Weights of a small mixture-of-experts language model, trained from scratch on English Wikipedia.
Experts: 2 picks a token, a softmax router.
Training: a variant of Adam for the experts, 947M tokens, 7224 steps.
Below are experts of layer 6 (counted from 0) of a mixture-of-experts language model. Rows are named router (the router's row for the expert), gate (a neuron's input weights, with its number), up (a neuron's input weights, with its number), down (a neuron's output weights, with its number) and show model dimensions 0-255. Each number is 128 + 32 x the weight over its row's rms, rounded and kept within 0 to 255. Numbers have three digits each.
After each expert's rows: a language model's description of what the expert responds to; "raises" lists some tokens whose logits its average output raises strongly, later layers aside. This comes from a sample of Wikipedia text that the model never trained on.

# expert 23
router:170113115128112082147156133109150127148162157132133112136193150113135080073124121169114098091088139155175130139133157174171115136115135118101143141100115137197160107095129118171134112147183153078110086115130076109108105191117150140145100124129123146110125130115067069102093114118124133098164191117139160119122149102179084207165121123144171141145151157139121104181117178074175090131147159119110098116125182158100160073117145101153120176187098126122146173199154040093140128106127128155080154161104143142093123090159176160096097057169177184156124069051089119196135209137094165127126171127144148075055080127132127126088118151128136153084113172113154113129109118186165141149150077159106134065095153140182114141105173093063114168165127105105146096121120163103170136154125094
gate0:084067131152106125148145096120156060150132121179109141051162177140141127098154145085110180143212100151134161125157133126176142135115109105116162114109144128085112077127148142130121105161110128148123165111106175126116122150057141060160101117078102073158116107133179165168145137076124108148074138173138080105188169152195121072139114105169073122139099138176147135085170116126121107078077122109096144123099127140112159072155144091102100134148116116138106116145144091101119234161141141111162189120152124145164134099112147134104119160175140105128170115135180104163158102073085170129148084159138146111148155203056113145111163061103149112165090138123100083153078126105124113160171131132180135124164187176193144163142134152109134126108097158093161149158136115063145053073154153
up0:130165090101172170096059119072174115118150064140079109130110123082119137142147164106093115160168161125167149151179112099066128120080147067101099134146138094146130149127152165113107151156134158144108087141104120128149124127137142184129134145156111141075101125096222129150131158093167087091116105042125129200189217111147085152173113165104171191136117136099170130122185142128086147140114124129146091147159096168052162155180133130149155102097129173158163125147070149199137127103082096096100094149088100134182135119162169125065100136086147077172116173141109080082142103129149097131140078132100145093151121091122089043132090081142123067155104154132162160149129118118142122140118145196143108134074119124117137111090154133088164158116104107132096148146111112190090111111097081
down0:098146180140187109099104102164136141175124176106122148209195127138131111169149146087138139054078115151136095122117125129136186101095123142121126120171153089113161145129124134089159123125078132106059160152065099111163169116172138137117094122096120129133147183164140153084148110152122090073078106156118112075045126113193090103159121179113192102149100060158100145130097141154175137152132132135087146147164140131109157119117181036168125085174115158116082148108102093090117125077106197155116114124134173114106142080068143086134130107116179081067148137167106113160180135114117170113097117132163158123103116087145120117142100155157146119086121120091132144114103078101109153177157128127084069145119118095091155144059105086209091173110089142146167136148163121081096111107099188
Description: Abstract nouns and suffixes. Abstract nouns and suffixes like -ation, -ment and -ity, plus time, life, years, death and opposition in general prose.
raises: " ", ",", "."

# expert 13
router:169069123123142121116124074142134125035116139139138081191171165100133180090140140105114163134208106128070100147053113213125111111121125126183114150131165154120150174047124106110118129143168206118137071129168127120102107118134136128148115142055086097098107158164142134097103124139175171146089066147146188113123128147131179128155077127113062155156122126171184127128161141158167157104116072090103168112120137161122117104133141089100159184154128153136153091141161128113121140083080122110138128102139088104178123141097140097062133154121093099095072113115112050111167102121124083123095158121127120100172088112153138120052118073094150185115079132128134163147159112102159153109161128115198162089118144062144118178087149113148067138052164121115134151128138144125136151140144066
gate2:133187187101130128152164119141132156084100104119168138114094102132077114158132102192141183079103080133123074117158131150119165143140066124124161147100191197082111097083093213231135122205146161097108104130086128078117196133109163103166146152166120129183097146128089102082161133170132189110134064107141174158124087087133154136120101147132104151056117176142130142101095153148125123111103143125134111132087093162139159086135085114106112153135177120066145155120118144127101124120107071094110107124186095126113142137099111159130091061123143150131122108098098159158129158096077151085176149124088138082117173107143123149199098110154110141072114029089101126108123157166125152103143147104058093167155134158137107128168190141103144108104126112176150143112176114152132179116106093
up2:120075087147098188113132144139156195130118194104105153151148080091102117071122116092146089149119210123103176098111088132119129114090170151107113113130097122154121134102094076124089134131152134119102109093148128118141063130131109112118136159110122137098150109147172131133130161132119143090184175115132134178100147140063124098146157102110143112134120145072096164155154130084155172146106135096118117098103098110153112135178217088100165107194047122190192162179137049095100137098140139142191164138101149088134099168158126125153126170127126152136111106105184109105146141161119111184150138160128147125191119090103065110067142111080169070214135196124128136071133123134175127177117085094162153127088142121152165138165138085081116151131122114100146128142005126108087134123089124
down2:106092097117151088177126113131121132137083100176109115189143185110112126151070136214119130129153107156096126145153124127126123105141056202122059123083183104119109117119089186199150127109113109077095149092170152116091059176098153120122107143094090130163067056112121118097098082137072148099204158134148176126079086151118148140122117156119115117115163162169172082126098131133103148102155157137094140115101066110162159075105150136155113115191097086078108168116132160183129093152192069081072102122097149132135131149118149141143146114090102127100190147119114137141137132134120136128120112174169179175134127167145168042168144171163154100090140065143110109203165174123092129088130160105129105108122134084141100081173140128164157128128076126139108097178119097100137128153136092
Description: Line breaks in lists. Line breaks ending list items and table rows, plus some table cells and sentence adverbs such as However and therefore.
raises: "-", "- D", "- S", "- H", "- The", "- St"

# expert 27
router:112175150120058086185106141140134082111119125153108125143119128165129095166180167150147099126129165073131110148141109169125089133156172108145143089080148113154148094156125096143153101075097079129092135094120141169131135098194118170168132109082118181150186127153175148100155087159101121111195142121136194078129095084203167111118108168195120113132130171163103110155082132084081110145141168138136168168120078100118073130093115092089127131123090111092108106057055146099160100143080119104113152153151166140132110208101098171174140121143078147139199103171150153189155098184100129132118179100172156162153193128106160177179114142140132176079145094136084099174196106150157137117088116070122098158105160118125168100159129130159152147151142106148168115118110087119106145152078105
gate2:099073076099120149128096128108104117103138115130188128047092061108132139100120094124127110131153220120100102138166118083119156110128162165066148161099104156163133117113089103115154191095138134156145111153060156129160105076167133133114119172078066120124128179179137153189185115045156153079118165109145119143168115115103122107121120163115170120145121122081123132127100087143132145109082080123080121110104121113150162124094095117152078186057123129122137124149103154127080141171133137172089178162114121101201129116145124089098186108123115073129121191079106143151078057151205132147155144089181105108121158121159084109091090136123112180142191104098130150136089157103154111111153144082157089107141160135139122168154139110122132101172065144127090126080036081146162152122159130
up2:100133152127108110138145113160107149118164160103162107085145122087177102149111123142152110199091123101130134114128172094146165164185140170095112094122119183128144141100133141125109129140095119127128101086097125149187153103112158119098157136130167116139168133122164094097045096143164108105150168145157222127080144131162118109131161179146148130104216175155102150117169104163134149124203106099162163095135083175163167172175157107145164091115138119066173111136058120100125130127148110120139187157112105163141116106131101108147171109115171112111177134209084146131150147097094107115120176082100104125230131133126110176104117170137144105148130113121142168091136093061117091143069125047112072127129108164104055119172171144061133097064128113143182139145124097135196111070134088
down2:111120149147083053156155167102105171174141095187074091125076141055114100092141116139131138170149153066144179166156152158090142117157143075140196106129101120103116173152159150136179093126129122168091169076166106143088014128129093120084142109163123128082076075088059108200146153137149106202059099111082078120139109117185103118136103132093143139174060122119198112150126105145177111130117157088154103127114102128132127099174151156128111132157143088088057191187088126147101152170178116120149097097101128144123143125109121148155134148072136187155124127081135145097128100132143124150114192167124105090095155095079110148123129120082132092097146082123089091158140124088081139168093069123085129137128125132123175139149164098096146126126140103089144152105141138140118103120165110
Description: Section and table markup. Wiki markup at line starts: "==See also==" headings, table divider rows "|---|---|", and infobox list dashes like "- Controlled by".
raises: "all", "in", "\n", "\n\n", "amp", " |  |"

# expert 18
router:064128041133078128118128167157095141111128130154099121132153165106148080101171116089092148133180123115085075110075112066099146107137143057093145123142159159146140125139146136077096093131082106116111094197075087106165153086132140098110162101123081110171118168068142161117085132158107144131111107162131184053119135081076176139082073112102094181119164103140050156095139109092093085097153158124156088087117082121085094141125143171105160164071102118110133176118132088166198118110120131136103117061135123130140157117106165118131087109063137186203114121115131099140115153131092126137140064136206094113119168105141139143081132132091102173093110095190158137117079125080158113116123121115110160097089115109148118095149132100137129113132141109113090119171147038185158177121112113
gate1:141134144138116104102123060150135091086107141107119176156122109130123065105116160181157143137152170109173091057185086112123094121167182133116099160129136125129132099154200082120120149113093083129105187146156088169157123134117198080151189115138152119142160125096174147116179154162094117130188151095157138115176153100164161133124137154068087148158124103107146195157194148084159099123086089151091173136132130125142125078135115163056179123145134042144181138115130101118157114079082114169073132118066111188101075154152153118134090142144063132163149008098097158096162116127101140112099134126122144107158142161094180150131145143145186125141120133140082149141132101095186083108147186120145151046108162158135151115106161137142085131163110110158107116153143096148155129100104104
up1:184186147101164133174114087025158137113100067056084140154137087158154149177134132156110097127158104137111094095170090143133105062140121097124130165156069074109096081150172119087175144117111079166141129119102156136136132100101139115114150093154124126140104111108100128124135185112156137156194068135129136157114154107142099151115070128136116178123144114090155117085180163133090124110085181125189110146132157126160069081163152141151173114106154128136142165092102137156209129155145133110139090046137099178194113172097166087157123204094130119111126093076083122121135108098109106081102162126123149132092152144157102154144092199169160207126062107173099146125133109143150156068126120096120126121123144109146129162133119059188119097168156095144171102101137130112121185136157167
down1:139140132185164149141164091111134096186135114171072083099107122097130051133136064085118128116124151160179107101132160176137108076082145119137168145121160134076157173120101129113120092129113125136065139185102083111070223177116142128112135180121189119103156128139103144116119169129149126141116153099128067143148142117160080105139161148178119109084147188097160065137118142139129140150086129186087078093134110153069132148078145058175099155148119164141075076145166175097111153170137134140182146104121087159100138092113168220124145106169125166069140105129129142126084139103159124103151137165152107128116028117164132115076101130078133147127203143119138144071108127120136150134098103123147139140090091066091147158155126187096129129157147073133118135112131121148141143129064200
Description: Foreign name fragments. Consonant-cluster pieces within non-English surnames and place names, such as Sc(arsella), K-oz-aczuk, Vă-c-ărescu, Sh(abib), Ch(ae-yeon).
raises: ".", ",", " and", "-", " (", "est"

# expert 24
router:133111109134115081110195155081199111106193136101136160149103105081163168087088167094130126149065122101149188142095108087109118109126135150155111137124169119116153162076093175141125128149177169122135166050108129135137045145080110149107122109134175119143103153170089143118115151149111158117176149084133142102088107082128144147120105098142137131097100121061101176159149102124109101108141129078100142098105124176139111084101104112184160137095142069119141139123148110101084126079047119130127116111105052145110104156161118163127160134111163176159115080146081130108142187160181080113120163193096160102112130103134116071108157113080149091112139104102139151157063118080087122117114167098075095118114112178119084122167169180087143176171151094093092187088086140164141188087104205
gate1:177171112115170098123083175080073174105122106101139197121153085115140153151111130164143120210054150079135093142121163178065125100107145092128173076144141107080098109140119147197175137090121152172095170138065095157105099150135110120133116097163152110134122079084104091124145134183156125120092068168124104111169098057159126141191081141154125095109131144103127105110111127150135079132082200120102127121133160123137060172121137091144097169128165119133108123132127083096176124088163092080091121189131172111091153090173122147157154130119119144099075115080121116117159178118121165100120147154142157087158176186131157158150099134143213128174149112132130155179100149137154103139110144182083133120117073216134161117135080092146135144118169138123163084124104134076131139063083127
up1:174136096102162098140090166136099140108137168161128131111118087088137148139125136076163145120107105125208107114168175160138163133134110117124169072125145113155112106064115145128078174113153160151234169128189175167126083155119119145083116064167167195104166153066115120049116167068107132119096136141157122107149129165123103133101144160053118092131129079077144143108146169136123197201113166149088114100143145092128125167126080078154130134071124136142127092185132161124085082145163116120109113104059124085204132092078095112095141149168133163091115087167097146169142111097081127152191137118100142125141110110126170119090115103129153116121180115118131113132089072186073096130129161179138136073149160092116101149143078149167166100138094137100174156137112160149161080111119105
down1:103055105123088154153146172130160095139122121222165124147150130188162113147139156170130085109146111164145120124164153103114104138108128167135133130155136086116162084152082113166146128086110108125102126141112118105051192117135107142107136170074166086131063130096115130219116075161087180152143107101115145137119106070149183128159066192160107128139197170136125125100153110142154070093104093087144111128123166179135147125159126140163174116091146170054124129088136140111112147178097150152124148093165121112119116139198092139150083106124064115166088164079065106117062135135157151132154145089119136105111138159152106182141156102094180131144184181151122146131102150143107195121143121178123162167135136180102115172075138076095135192174173158055119124144147119121132172179135112
Description: Word-middle pieces. Middle pieces and suffixes of ordinary words, such as h-ott-est, el-d-est, emb-ass-y, bl-ast, plus words like just, half, home.
raises: " ", "-", " |", " S", " H", "i"

# expert 21
router:094111040112129177123133176092173102152109130146094135105090134100116118110143121120124143117124162131077101168097096053120133134120133089059108095116100214174098092158148096115121074094091110132130134157109128158158141061162130118144178098125154117072068122054160115154104124136116124147122146172154166142106107063092166095100131111130108127105110099162040116102126116085050150153130143155147112110093120086172146161155174198150167136134077108089123145116123099172161172116144126110097189125154127175130142123137124124122135112069092117172161122106094092104149102165173118109123163132198101148152176101105099144131113160069068153136092115180165154120150160051129114140149088096125079116136111171164107143112181108182200121125137087160110093188124049171153119138081112
gate1:161097170064135187141120079169128117127179049116130119127150191106068151083104075151081157060096117102147103107168110145180088211158130162123178091124126125148173106197136097131136107138083206093159185158147133107170099101125145147133141084096138137105169148104081149121155086118106149190109167105141160115167169090107157123166167086123119157120121142118113129132114134092096113088089144112058105116096184149107163113056099155123151197157104159102121109095161105139115115119180176185088120129121089117128113138129160134110082117137137093096146087121148077149173131152095091112128101098178084109159114108202109160147137156067067096149117158143147098099164120106121150148188129119135076124066160138128128159141085079178180138122123142098116130111139158149045152138128098
up1:178140055130090124120094094173104137097129126128090181034171153123143129133121169088080134126208208129172085099103147114096133121117100114041071087140114086139090093071079142106161076113140129120129157146107103149101144127125179121155146110099137188137187124147106062163148097125087104149119127071158071110087131114128137119134187111092156087168157098125074095159174117132146118149160040111108082159155085175095120144158129074142135125116158087124145148172131107074136156093138104157150098146140154153123048119113165094138110123128130174141126168073130197102083124145119171097131178113102101080112142159073115164155078144128112106130055130095114120161097133112159092092108119121145172116192150117150105091123115134147082132177168121155153059120098137104115099105152120
down1:137136056169117145142142143173186116099201113138187122097124209112139065184158163127170133151179177138144105115151118150179105143098113097147113178120105163092152170091099083131154065110086112104178117126169164130064079115170144069057136103145163122136111101156061083133107144094124094147133096100127098141160115116152098097124089085147108162139087097149119074133115139097169129151104130109104102091153096137142079131181182105181111087151143098089132148139103141156142102113122145181113125169144103118163110119119170083132147158197075112094084099140126111146086176118143171146191158125115104115109181157124118072127084148146138069039140093169182093100162088124096108140141110122133131182165106189100098077145093097105124105162112146104058183142119161135139140130090135
Description: Scientific word onsets. Word-initial pieces of technical terms in biology, chemistry and math, such as con(junctiva), inter(feron), L-ys(ergic), hyd, neuro, protein.
raises: ".", ",", "s", "a"

# expert 19
router:146109095112114169150191116146055122106110146117114120148092150147140161118104084174113142125096070126106132142087150109074098188189155109085206133133149096116153111104116164089186142076155120170150143159114132099111133183102116158164077102055093105190109132096143108118141165130124169123130142164167168144109080163132132145126131146035080135136138063065094162150140151107121106072153098102104166128108105170157128072124128111160165176132116125083076171140168085149172111154119180115129163064154082122153097067086106106068179103141096122153096198164103148143144072152113107117129132088115120121091119129146130086160113191183118109102075143187102144109131131154164117091146179181140150131174175135123088140164163166142179116149142172142109149125153092157162132120194168
gate0:093062169153138161115132116082132080117124125111196131133115161132167110070159102144095157166179198140057132190110169093199151159114130153114093176132156179143137148123095165150151146114082118140181094069127113128151102142185090132069114159114138118084113192184135123108178210119129122092100128131151095173065130149178094152110108095101124085117125111154105198152141118164146165138145143128111110131067103157124089154170144086103112099135120184119107088123147132098068148064111164147102181108140157129130171170135107065098109152123143121130156141144152114122126108165148125154146069081127173136136134101085111155146171140095123134097169163116148182108136107098131144176116146129134162159093094177177132202104085133224056117130111153129101181169140187128131171155125153
up0:213133127113079162112142151120168167132118114103116135128172103062127068120152143127167124064121108157120111120114119091147131088140104114127092084036052180179139138144166165095120111160209168097131088118084136149102156143141093116134117130167139178117098152109085155142110129147127122168143144127121169131132115119101180130121130118115150220155140189123083186130115135160125155136123043208128093108149143129157195162173115147157109150107118109091124132166129093099175128120168104156127128099149125180093126209152142135150118135112107149098198168122126112120123168106204184086169114166134089116140065149106122168059120110087127179133113115112129151143171145122107171180178134088077105127152101118163114098083139150135094141093149139126104108215110117158157135139070049
down0:193111123090156166120141120106124160064138110125145143164116117145128114112181132126112181116114132143122074185098177072113102135115136066071171128200124118101115089142127106054129084149107088099120132156053100130187230092104151121154100147148124165064186129171049126147124189145111129137172185128121125144153099114103197120170114134139133148133155115043163106134124189105144149134109080092119100164139113085097145142131147093149187120123149104117126126093073136093161118147094126191106100082139087098090136083129110102118141118139113135149153130136077119091096086133158167097117149176162138138143095064145066117131162139105135139117110104172126123186142099150098148111176132147185094137156228128143066144107118068151089095069110130136147144133132155111196100106096123
Description: South Asian name pieces. Word-internal pieces of Indian and other non-English names, film titles and scripts, such as N-rip, G-up-ta, P-erg-al.
raises: ".", ",", " and", " (", "'s", " the"

# expert 31
router:104186136166130067088082127092114145161113180075112138171144074119164147137142119166124115091071102130137136104114112082149070136071094092144117164149088121096161121152145189160134061111123150114078096176175119139119160128116089179143092136091159125154110164114092109124142112193141186139187104169141173100156097172070133121179118151167144102097137141141136163101142117149135145095126109192089148136125194186164158075169115172148097170145109130145156128166112094119075166096160131136142157107160100149119147088184195137170142084091151110069098136142113153109067123155115156140104102107104161130135154085118092118092178125119067123137157139091150187148051181111186118178110143133138068121154095116143135121168084084114139206190136103080144130141157163081114128081110173
gate1:081132123087142093159114140178081130109157151125116095103136103114115096191145177158063140130160109097140135132113119136150143095150086139159112095152154142196082120081203178138115126065098161151170073115164124148101084125086142110188126153126085095159145169122095130080077085151140111121150100092130103151139174151082151140130114105139089111084133142092078086060162121123118136111097109088116151165107140074069113051107092104133147127125092115114125156131124111162161107123042125126111127113150100122126140119085109132180142134114140100206140172163083159100070202157146153121126156125089121088086060069140128166159081129168114102125076137062116141093144182119125110150113129161109154167157110145055070137103161140132126194093136137196118112086122080136084128112223143
up1:125142132113131142156118112085086140071089046079129204146102176131071142129187089142136172132124142151081152086123128120154089128105137158153105082100172207090136083128137171190149135146189118091137132133101102117162141105104116148159174093139136123152115160155152151166118122166135131115105130085172193157155149132090121133171134116152158131074128149060153049107100087125060104098138158121077171146139097174118151123157156161171110115042158136106153145170151097086118127065130134093120162152115083110170103151113113107134137181138169165113161164117040144153108135129142126063118066119098120111158096206073083131164077078130127131142169119103146177090109129166176187169099150108095065164105113105114136093134105130132144153111163092154173094095112125190140130121122142
down1:107095128152175192148099096131152164143203135113128117118063113065113194104087166134132171073141150169104120153092128158073080147131135079160149129066092114141135141081103102079096117135129101154137146092167089109124187138113134088135139105161098160100132133114136083165180161113151086145004153101140129152132165095152049115123192133165075158140129123127123079148152175161103137109135050078149151125137126098163156080130136104062190152162088166152104109082189085125126105057144106141137114124101129158127085077143155123123131096166142115179157176142065106142129122110108145141162129131127118131183122146111087154143068108162134145101139134118091114095116085195136155105196094113136157141084116112130142119143178149168149076179062114122127092161115157133106125132093079
Description: Directions and word pieces. Compass and position words in geography text, such as north, south, left, land, plus inner pieces such as del-iv-eries.
raises: " P", " ", " ("

# expert 20
router:170146132134126079138194130113182127199168139102190089104149134141075128130134112115139079111152138096148137114203134163137130097125113139139155100118104156103089123171115134163147070067171158105196153139123139108194117119153150182116155109156151153132150182147135129154122160143074131118164101158131099071085094119185093119156152148189112138114104094146081159146150142141138117151101156146181161141071105158068068159138106146117118136125136154086116174104167123124136185143128094065109073140148143084065175049166130135094086141162134116116171144089096179083135159131076155166135132157118137129067150108090179153168157201126135074129090125098143097161166101083174148110129100158162134077145133152110196196130133092065129206140159111131175075131135120146176103139132102
gate0:113155117112136099121138075082120114085129117157140180118062091175160144180133084117171162140098175150160137059132078103147124157142065049091108170087167135135130136046123084169126104153146100138096117145134178129141086111189161166159168140115120119068181093155126156150126124114079057169122101101175160127105166105137094122211107132096129100076116140132090149108083115074145108062159142149140112137129102143095109134095150109154200158132143080134130159110136110099079128149104162101139144152127125173128107121211138167093120097055118123092118058088160113108131099092168108143157173155098204113156105077126143074161124058139125119110137156075110141130113114137091135119118127167119099061138119142113176112111179167127124111057106092090171142128087170091170133150132111
up0:154143191162130165094138150091151186117123111149122177158139092157114095178136103164077137129143111145119082135097144092132130130138135091094097135123147162117106084099145185100149114189103149105080126142086129159127114141132128132128104188078145135174140147128128127131165073151128111083157157117188077113070138100121169116124109131163170185129055147146135116099169103101195160129157190166127121128163111094074095121094068116104174143114125123134102161148142121119206120126104169181057157186139098103122104135122170120123130219098089074042101121152115087175068096082115139161125176148141114130146096100117128113121108129146145111100172151168112171153099158073117167233138144082091110096167150180122132166134126194131109127143179139169136137189093095180090147167112162
down0:163104117115138153151155135125149106186090153048108100119169077104141126163100114111111090081165136140039186102163139169098189121149169154162181138143077117105133080138143155118150128123119102124182134091183112110150097168179121151167095145136075109147192177101141082091089098172119112149111099090069125125110132113165065084144110171155124132126141176140192123134126155063124110072098091131148161071086136116139131142128107131144097126086154117174146153092087138125172186128202127126133159130118199195104093170154146163114093184112119156122078129169160173196139065153111136123077131133138225173134136143092132086166108132097156113140146113092104099117131110097162112140116095190129127106119145056138117127124194106112132143112143110119149143099096182100166151177100164
Description: Word stems before suffixes. Word stems and nouns that take a suffix next, such as ass-ign-s, end-ing, record-s, part and term.
raises: "s", " ", "-", "ing"